config.toml
d_expert = 32
router_score = "softmax"
balance_bias = true
init_std_router = 0.00914
n_head = 8
head_dim = 32
rope_base = 10000.0
rope_fraction = 1.0
init_std_o = 0.0
lr_mult_up = 1.29
lr_head = 0.00654
decay_fraction = 0.769
final_lr_fraction = 0.0
batch_tokens = 131072
Below are experts of layer 3 (counted from 0) of a mixture-of-experts language model. Rows are named router (the router's row for the expert) and show model dimensions 0-255. Each number is 128 + 32 x the weight over its row's rms, rounded and kept within 0 to 255. Numbers have three digits each.
After each expert's rows: "gets" lists some tokens that make up at least twice as much of what it gets as of all text. This comes from a sample of Wikipedia text that the model never trained on. Tokens count by the router's weight.

# expert 131
router:148124150086144141111149150124087114131138115128095153139162105200149104150143116146169096130158171144101144138128152118117122177140134127147111134140115152106191109141088157149146130154111076089170103176106144162149127123094092150087136154080139162129166115193164100104120118100115083114061068166174175078113114116156140095067159147149155151128133150167118110133114160143142078171153141163094092095126166166177138093107173114120094086127095155090188095146221072128088111214154183122096080155109071113133137181135156085178079169143194133059184190149128111139175089146132071135104173093170157153085096170110123134082174086131170092134113122137119107159095093182120171177112143168139144128132116111107149125121160162057138150140193109107127213118117166097093126132164147
gets: "| ", "- ", "= ", "=== ", "*", "==== "

# expert 86
router:153166158123111156060189148136069145134152152097181139132101121108124112105185110120077066113130112164171102165203126119067106142150152131183117163151112135151085080149149174117114160115089081087122144160132130104120159146111175162102181141132170145146192128084153132106107114134152145124112089175111095143148105184166133108151154119129151149136129072192152100166073162128093106118180047106077080118104065157170140083163133113141065119104107133129145108161106136155088152153122106112166185161192107099072112148100134098150097172153096164123112144105097083168164134108125121113112109134140096156094107111094127160197080143089153129146159095089107208152154115119083121086150161091119126096111100141104183163119148063081164105134126151143130103136171099057114121178213092
gets: "| ", "; ", "(", ": ", "– ", "); "

# expert 174
router:079106100091095178086098132100098154163146125138158127120095144099182123112076093149143077157114091103114095091094085099147168169101118136136162095128133078115136195153113132132198152174104116148156116111140136123178117140132087126164137096130136163154164113123123153147119073162095083188119158170157186132097119142155113098171055079189079166128100118137145155143191084118095186128089145197152134122112155082110065114174130095098077091129147076079100119127119119128177121107134092071138101154169153146057128154185099094081068163110149169123101095143176077115122125102120089153141135088153153107166152150146099151098121114128075121118080133097128096139131128098163165125161084171150138162167172157131177135092106157056130138129106173148103169123200088115063188169142173
gets: "201", "200", "202", "199", "198", "197"

# expert 240
router:171087083070165168097084145091078129174097151153085090126099114147088119116156154108110138066127119127156155098088120174090096129157097075091098126147143160110160094065196080138156189080158119117144172139138126121165173175142074118097123145126148132068114185124109112108137107100110072101141148097104150145134114150117151167107081094129203165189110172147055104087146156139088139193175164098175152131118112152108112136180139158130107148064114123098144096123133091103134127129149085091130114130125105139128112162149190119116185092095196139114087185122095169164121094098065160135107141073121167127102177170124097150147155079153123110143151122157076102134170098128163112185109197110124143156185142146142171158112137171100121114089073131164179165129174159094073113104124172
gets: "The ", "==", "| ", "In ", "== ", "It "

# expert 137
router:093152093143119169105093114159142149062168133124117151161102153110093154120103107163120060172118085124087177151167165099121124104117124184114102167102146150159133128165129170091120101108127157154068124143078170097183144140095129097136087151092121139070151143172152101132072090126112135102138153158119156176075075111108132127104159112118149139104192133076168120139143121155142129147175093123069153100094089154132101083123151142133106097177153106081108137119157116147109152110186121180153094078115108129123112057169093098102123135139112124175124211159153059129160129094122147131178155191089127154171134108143107147102175176084076195090124199142131100170102175171147185132147093129083133085195104147083095108112105058119118101099164107129127151100147170150129164025172095
gets: "born ", "(", ": ", "=", "–", "Born"

# expert 143
router:098172103133117152132184084140070116146143143116091108137209174094063127089111125130085152194149100127175134121214168179052079119080084125075100154088100099168134110139109083170081147159149106111153118155151106181118084144108089134145161134107125128149112162168111102140161117079122188071132115102122097134120112091105132160095076141143152207193111103121126111137153122155106124092164136107131098173139159153069126119191118146137115169079126158111132127091114156128152108197196110114153137180197158125078142094110068119130104172134088088160113146154155099129142117177139098116100141131099134132091115114163085154101182057137172172143089074102105071118098167086053101099146124134154138119077090108120178129121122162181169124137122126114152092133078114112099115110092126
gets: "o ", "ia ", "i ", "u ", "a ", "us "

# expert 5
router:136105163135114098108076129128102137147153162166142184117161122093163074170083114153087104073099129163202088115144097099125086159130162153121118135153099067163149150136077157143133127175115081119083144161139158157088122139090126139111087171075109178071170092090083137106064110083190196113163192136154104145156161165167151124062137132109123188143173092133144186093115091126136123133130111168141148103140128104153112092202160089129120154162153148077119126163140113167120126120156089159164149139170125145078151134076113144144124166106076140176151185134102025117149170154163173180108104190095136077110082125151182119173147113126127152128160091139138079176138153165145128116153168109156132127066123100157162153088129078180103090085119188110119129146113075123160127126101115
gets: "- ", "\n", ": ", "; ", "\n\n", "("

# expert 112
router:124177091093102093157104104182086178118153121116130108113114094128160113101104110138112087168111156093121145160096092101126096076152108166140132140094176066080113108128126096140161135164145166163162136105156065161161095124157110103113127115135121131164129121129166129103170137098071077078138133151115103093137137104188145090154151122118086093109148080122172118086118120106096054073154090088134067150156174167187158139069168110181066155159191192120091120070103133093094111135180128157112141125163092165120190091098092112115148157141093132097138107101108087117116151132170165110175112085150098094170126127176085173097124087158190133101136159070144091033083085088148161148140110120120140092126076119099153158125149162109172175169095185098092117141088138169148151116114065
gets: "S", "D", "W", "H", "P", "K"

# expert 116
router:114097116089112151127117145099156122081121141130081185162124135111165184092135120173077040126114094144137220173187115118155127067168187118132136151186095150119116101103084105185153083138087138143106208110106156085180124118146125158169115126109122160097095185150120121078138108134138090179153164142144069128178072116118098111096126146102111131161184160144126178134092105160171091091113125133097144154089093143103102133173149086133082142148177191087178159186124065194078129096153113105101086130118148163203124120173114173105115096152110154155116168139132095161162175174163142105137098182145111147142102159161159107180131088131126129105137201137094122100088185140179159096117140132089149143133122169100097084107141098092108073145152136111163093131148121158162147100103141
gets: "(", "–", "in ", ": ", "of ", "age "

# expert 11
router:072132085064131171147119046099080101105149102097051133101130106118110184123126106123103056143125068081162189134164127147115137137135119133076142139168091100166113153146090084134151161086135142138092133113156133183111095106147101116131075144061067185074105194091125109120134080129111121088120103168091159185143133137098124105102128108105124170165138170162127119114165089150186124118102110141100140176129090096152143088131088147118084108121164111133103132083105103110181091143165142117167112059101119154149155065147156139086136121098144112156107155117138059080164139137110090212126089188136100143184116115139169141126150051150150117099099117106150129138053174097173118185106185128146131080127123136132094081125117131095083089079153070135159110098159104161149156091089104
gets: "201", "200", ", ", "202", ". ", "i"

# expert 245
router:087165115134076086140124132163144114162070159102096135138153088144140116105089157120104093132156075170157088142129093128133183121123161098103104139102143100156146129089146185100104124176067136172144183101075132118092085122147148076165131181147152116125114156177161142091150146108162157138065115097135098128090071136105085159118140128127160087120141133131181160151168119166170168105189113132068085130091136180115153107152109171143082178194217139086100176134152099173086082090131098191097099125165167094124160116176069088148143074132108165137172133110106102186087189150110178103135128168120111139144077123148146110101152063141130138185152125161145106142119154153158158087182110199132124166182160129087114152150075074155107139089129161133082152140168137145116176151172135
gets: "(", "\"", "/ ", "=", "[", "|"

# expert 186
router:077072093077116143118094115086120076138079144179121175125190132137143118096080135098075111083119166143129112177113129111151087115103122052105100083169059074133157142143119080082113096201077099146129148144133148170099074106152086135133072155117091165119147142117153112051073097114191192159132134132101084085144112124069161138109093070157124150147140131143050156150155128184090132148180099147183173144123128085129079112174180158114106077105168154109110092131158113145108107096142123145189107102159136130152109161097086121156142130140150111142125196104114090141114109094173110172116134130140150102088121125119172060099135146104135143134149106145130091160096138169127180126195139114177115081100114147131163184155116137156141057147110153134146163135168111138041104128100088
gets: "\n", "\n\n", "- ", "name", "== ", "Country"

# expert 178
router:075098096063117209136081129135078142150147131090135137123084127106164159097039093128089072116113067097164099099109077153198151190091143130119152134165143110128131164171104140138194157127108091150188131106120146150149125134184088133158111124136146172174159128084083151150106077162085084162089166153140204145121118174114143096189102114166089125139074131153145142139149064110078146102099143191132132140087148111115117081149140112115098097135134083099098149109101126119195116070146061051119109124147204168105121140198176124074128131132143148125098093187156077084119110119067077109120146115171162091135148124156095122123108095123122115097090097080103094122121137121141115125141060147127145110157170161130129137111110142092080129154101166136110149150158128105124189168134165
gets: "201", "202", "200", "199", "198", "197"

# expert 192
router:146138111145155183096218050112048126069148040144173111112140118175073112142131171082111156165158135085107164127184154140149090117068095085057175165098082109090121120119131117098112166147162118142129166142141074165080084105084169143189122160107140131115095125158079144124142178131150142099181133083115171107146126132104085169085168126116096114155144189121142103101161066106121141102114135131107135082140083097116153106183124150109144114079114085140099199124111086164135117176178135137169101169143104092182145146112144162199125129143123114100165104169150104090112075152129110184137172116098107145114138146116080153125143116125164130097128113175137125088060160144102108066100140157155139140142123127074117153157124170097099091122091138139112100141104144074117068071176149
gets: "over ", "on ", "up ", "out ", "ing ", "about "

# expert 132
router:136175112146116126081206134104135145126155152094122112146119087139116133118141120139071083141160116161130113144182127144120158132151114121160144132081115139108124118166163156056125161112056139094103130137161154102107174143117129164115173117156131180138167112132135134156134128153154127143132111178132133153146107165179107177152200089127184114124102082197151059138099133144068083132211037141112070106090123177135107122136113154143058120099136154089147112150155109123085146150121144084158167105186137088077157144092158115086118170144134167075116122092083121185137110104093089135161170158151132168106144093117082166158115135079113118150167094111116184152190101152054135091146147097130132126096083152093176130107202050123147121176154124127120098131163086103064123172219120
gets: "| ", "; ", "(", ": ", "– ", "\": "

# expert 255
router:146093194155111185147103126102115149110078112159069155153173132123127149109114149130121058180119120114190154121102112115147091117065189194093104135125109085142105181135172107107123094146155143106109109163073152176104203147110122188152096142103110102114126171121119164071114143163148149155118110173143184171167133105187147114090138135108147146112161194187139143157111093184201159160081134163177163099133152115123110131090141119132113084085130149097049090191150069153083075098169089149148102094151146157105127160122120184147124116174174126151126156104074156167125156146095111081126078168151151106093174116078149135112143071154086070153135100089121085149140097136168114081079159113124130164083126086145119131130150118153122098151183125049112176132121096132131139156107137
gets: "- ", "| ", "\n", "==", "• ", "\n\n"

# expert 193
router:169118109122114163135094150100080139162119116173058111134122078210115064140160176122109116129109092072161098132092099173148105118152166054110112115114155165119143147078133111153125180112139094078126205121174138139217195111161101087101160159131156103079175097095116112084119083119106114114150167091142120182143127143131161095094106082175197102110166128099127167113130160156131142165126187095129154112126136180156093154169134156149074119156144096085117164112174048170100099140131120074156136151072132164058082164142131125084145122111163167123125145138088162165088137122086095106170110130179172126148146180099088109183127093115122131101115159164103164150169082162107126152111165127119128141169131121161190151184168162068135155125107075136142148146157125095123095109104174
gets: "==", "===", "== ", "=== ", ".", "===="

# expert 109
router:145157140182127129178161163128135153159138159118109139141118172175125161150145124111063153118125160145148151158140148204117158173097103116155091164079164157154127094180174131124115182127097163135124132073093095110131124131112166112099158124193128079125126171092133169116125116103115143158136102077108121135188136220137148109187145083143098151085126089132160100113184121133112143197135159102077097149129172097145147139079135142148154154147087068114117111114143134120111124096075121164092062159154136136155140153136090092114100131086158162145129092145068133155090194121098101071122162104089062167172100167145131124121092121140157130159173115153135097123199133062078100145112115225042148145136128120134121087127079098192145132124165172084096182150061175126159159153179149
gets: ", ", "(", "; ", ": ", ":", "."

# expert 126
router:151121137175102088120114143099126147184130153147110123162132143111117129112146116127116106086115131137161077160192130136127103166146210150104115118185099136179166126172132082142093150128085164125168066095118141144093117119070157109086147073129064181142134128108103163033104147138195196176116149144086088093150126184183148060142081146112130151103108116141181125131172097135106070157141152097065086162074158113114110155161164133141140096184140108099148082153111160145157072122156136177189096112087136114171097166102120084158106159130130147102110158081131108122115110168091185121192132130189195141128104177131227119115072135128153139125122077169213160101189148124135121115144128148087115099094120105131143113109136126151092114063138164085109151125132158149134142150117121
gets: "; ", ", ", "and ", "); ", ";", ") "

# expert 203
router:098148196147165155139173133095184149109173102131108135168133160186155114102096198133151085121136164145113190155129137184155118162020139153148129152153077124140125168105178126122119194121114185062079083136079134105187172110094162146129116176104150072158131113150130150072160148169161141165090133182140153109197175101138132159141102115133090102086127154128089097128169066165176152131098105160151150091151162094158127087063158148117103093081095130104168110111206092140087095134125112149124162130168160141127103153176143110172078069079169121142108128101086151152132139093134112099098140135114170134106091145084126168104107082167116167168095145112121126113179104095148119151081162144153142086133111136125163062134112087086140068089093145099114176159143141083154142127147120
gets: "- ", ": ", "| ", "\n", "– ", ". "

# expert 169
router:138132099170107091156147152101186137171056142087126174160107126129155103088153111113122098101133085160160146110120084144115151097118121056139100150113105148106131085099130181079099179182069146187145178105074128108125098142156133088105142191136179087090132167099165168104148141101093145161086092076123116134182089131108117108169133098124106094120111080185134156150154120140148124130170126121097111113142112145099159111138094135147062188179143125084126158084099160187081075093112065155096074133162156101107130161114077063159142073089126188132171097133111134160100172131155148074103117165094067159115106113158171089150120064131146135173169095157129073141145139125148159080183132193107145175144143143103165137109074069145137152128117176124111115154145167128145136186194143
gets: "(", "\"", "| ", "|", "[", "– "

# expert 97
router:179161087118164134106084126165166150149152122206069093150116092093156138133078174205196116128117156109127156160081065099066123117174124131157158066090165109078169122103115113107126097149103182149097113132148094185201130124141075070134140115113072129114152091178175105110180159144113081070086104122101137086089117107180143126157080079111111074140139125070171136108145165138185121176097098102143098146156155102153107150072174148141150108167132150114123081115145087081061108148168139184080143119113116158097128102102091118124107095137126100137131093110119179158127161098145175147164124063122118101178162177129108195088132105192105102118142142161106098081130087107170164155098129152082112104150135121115148056129158146124167187149145168150105123106124134157145123120121119
gets: "A", "P", "C", "D", "M", "B"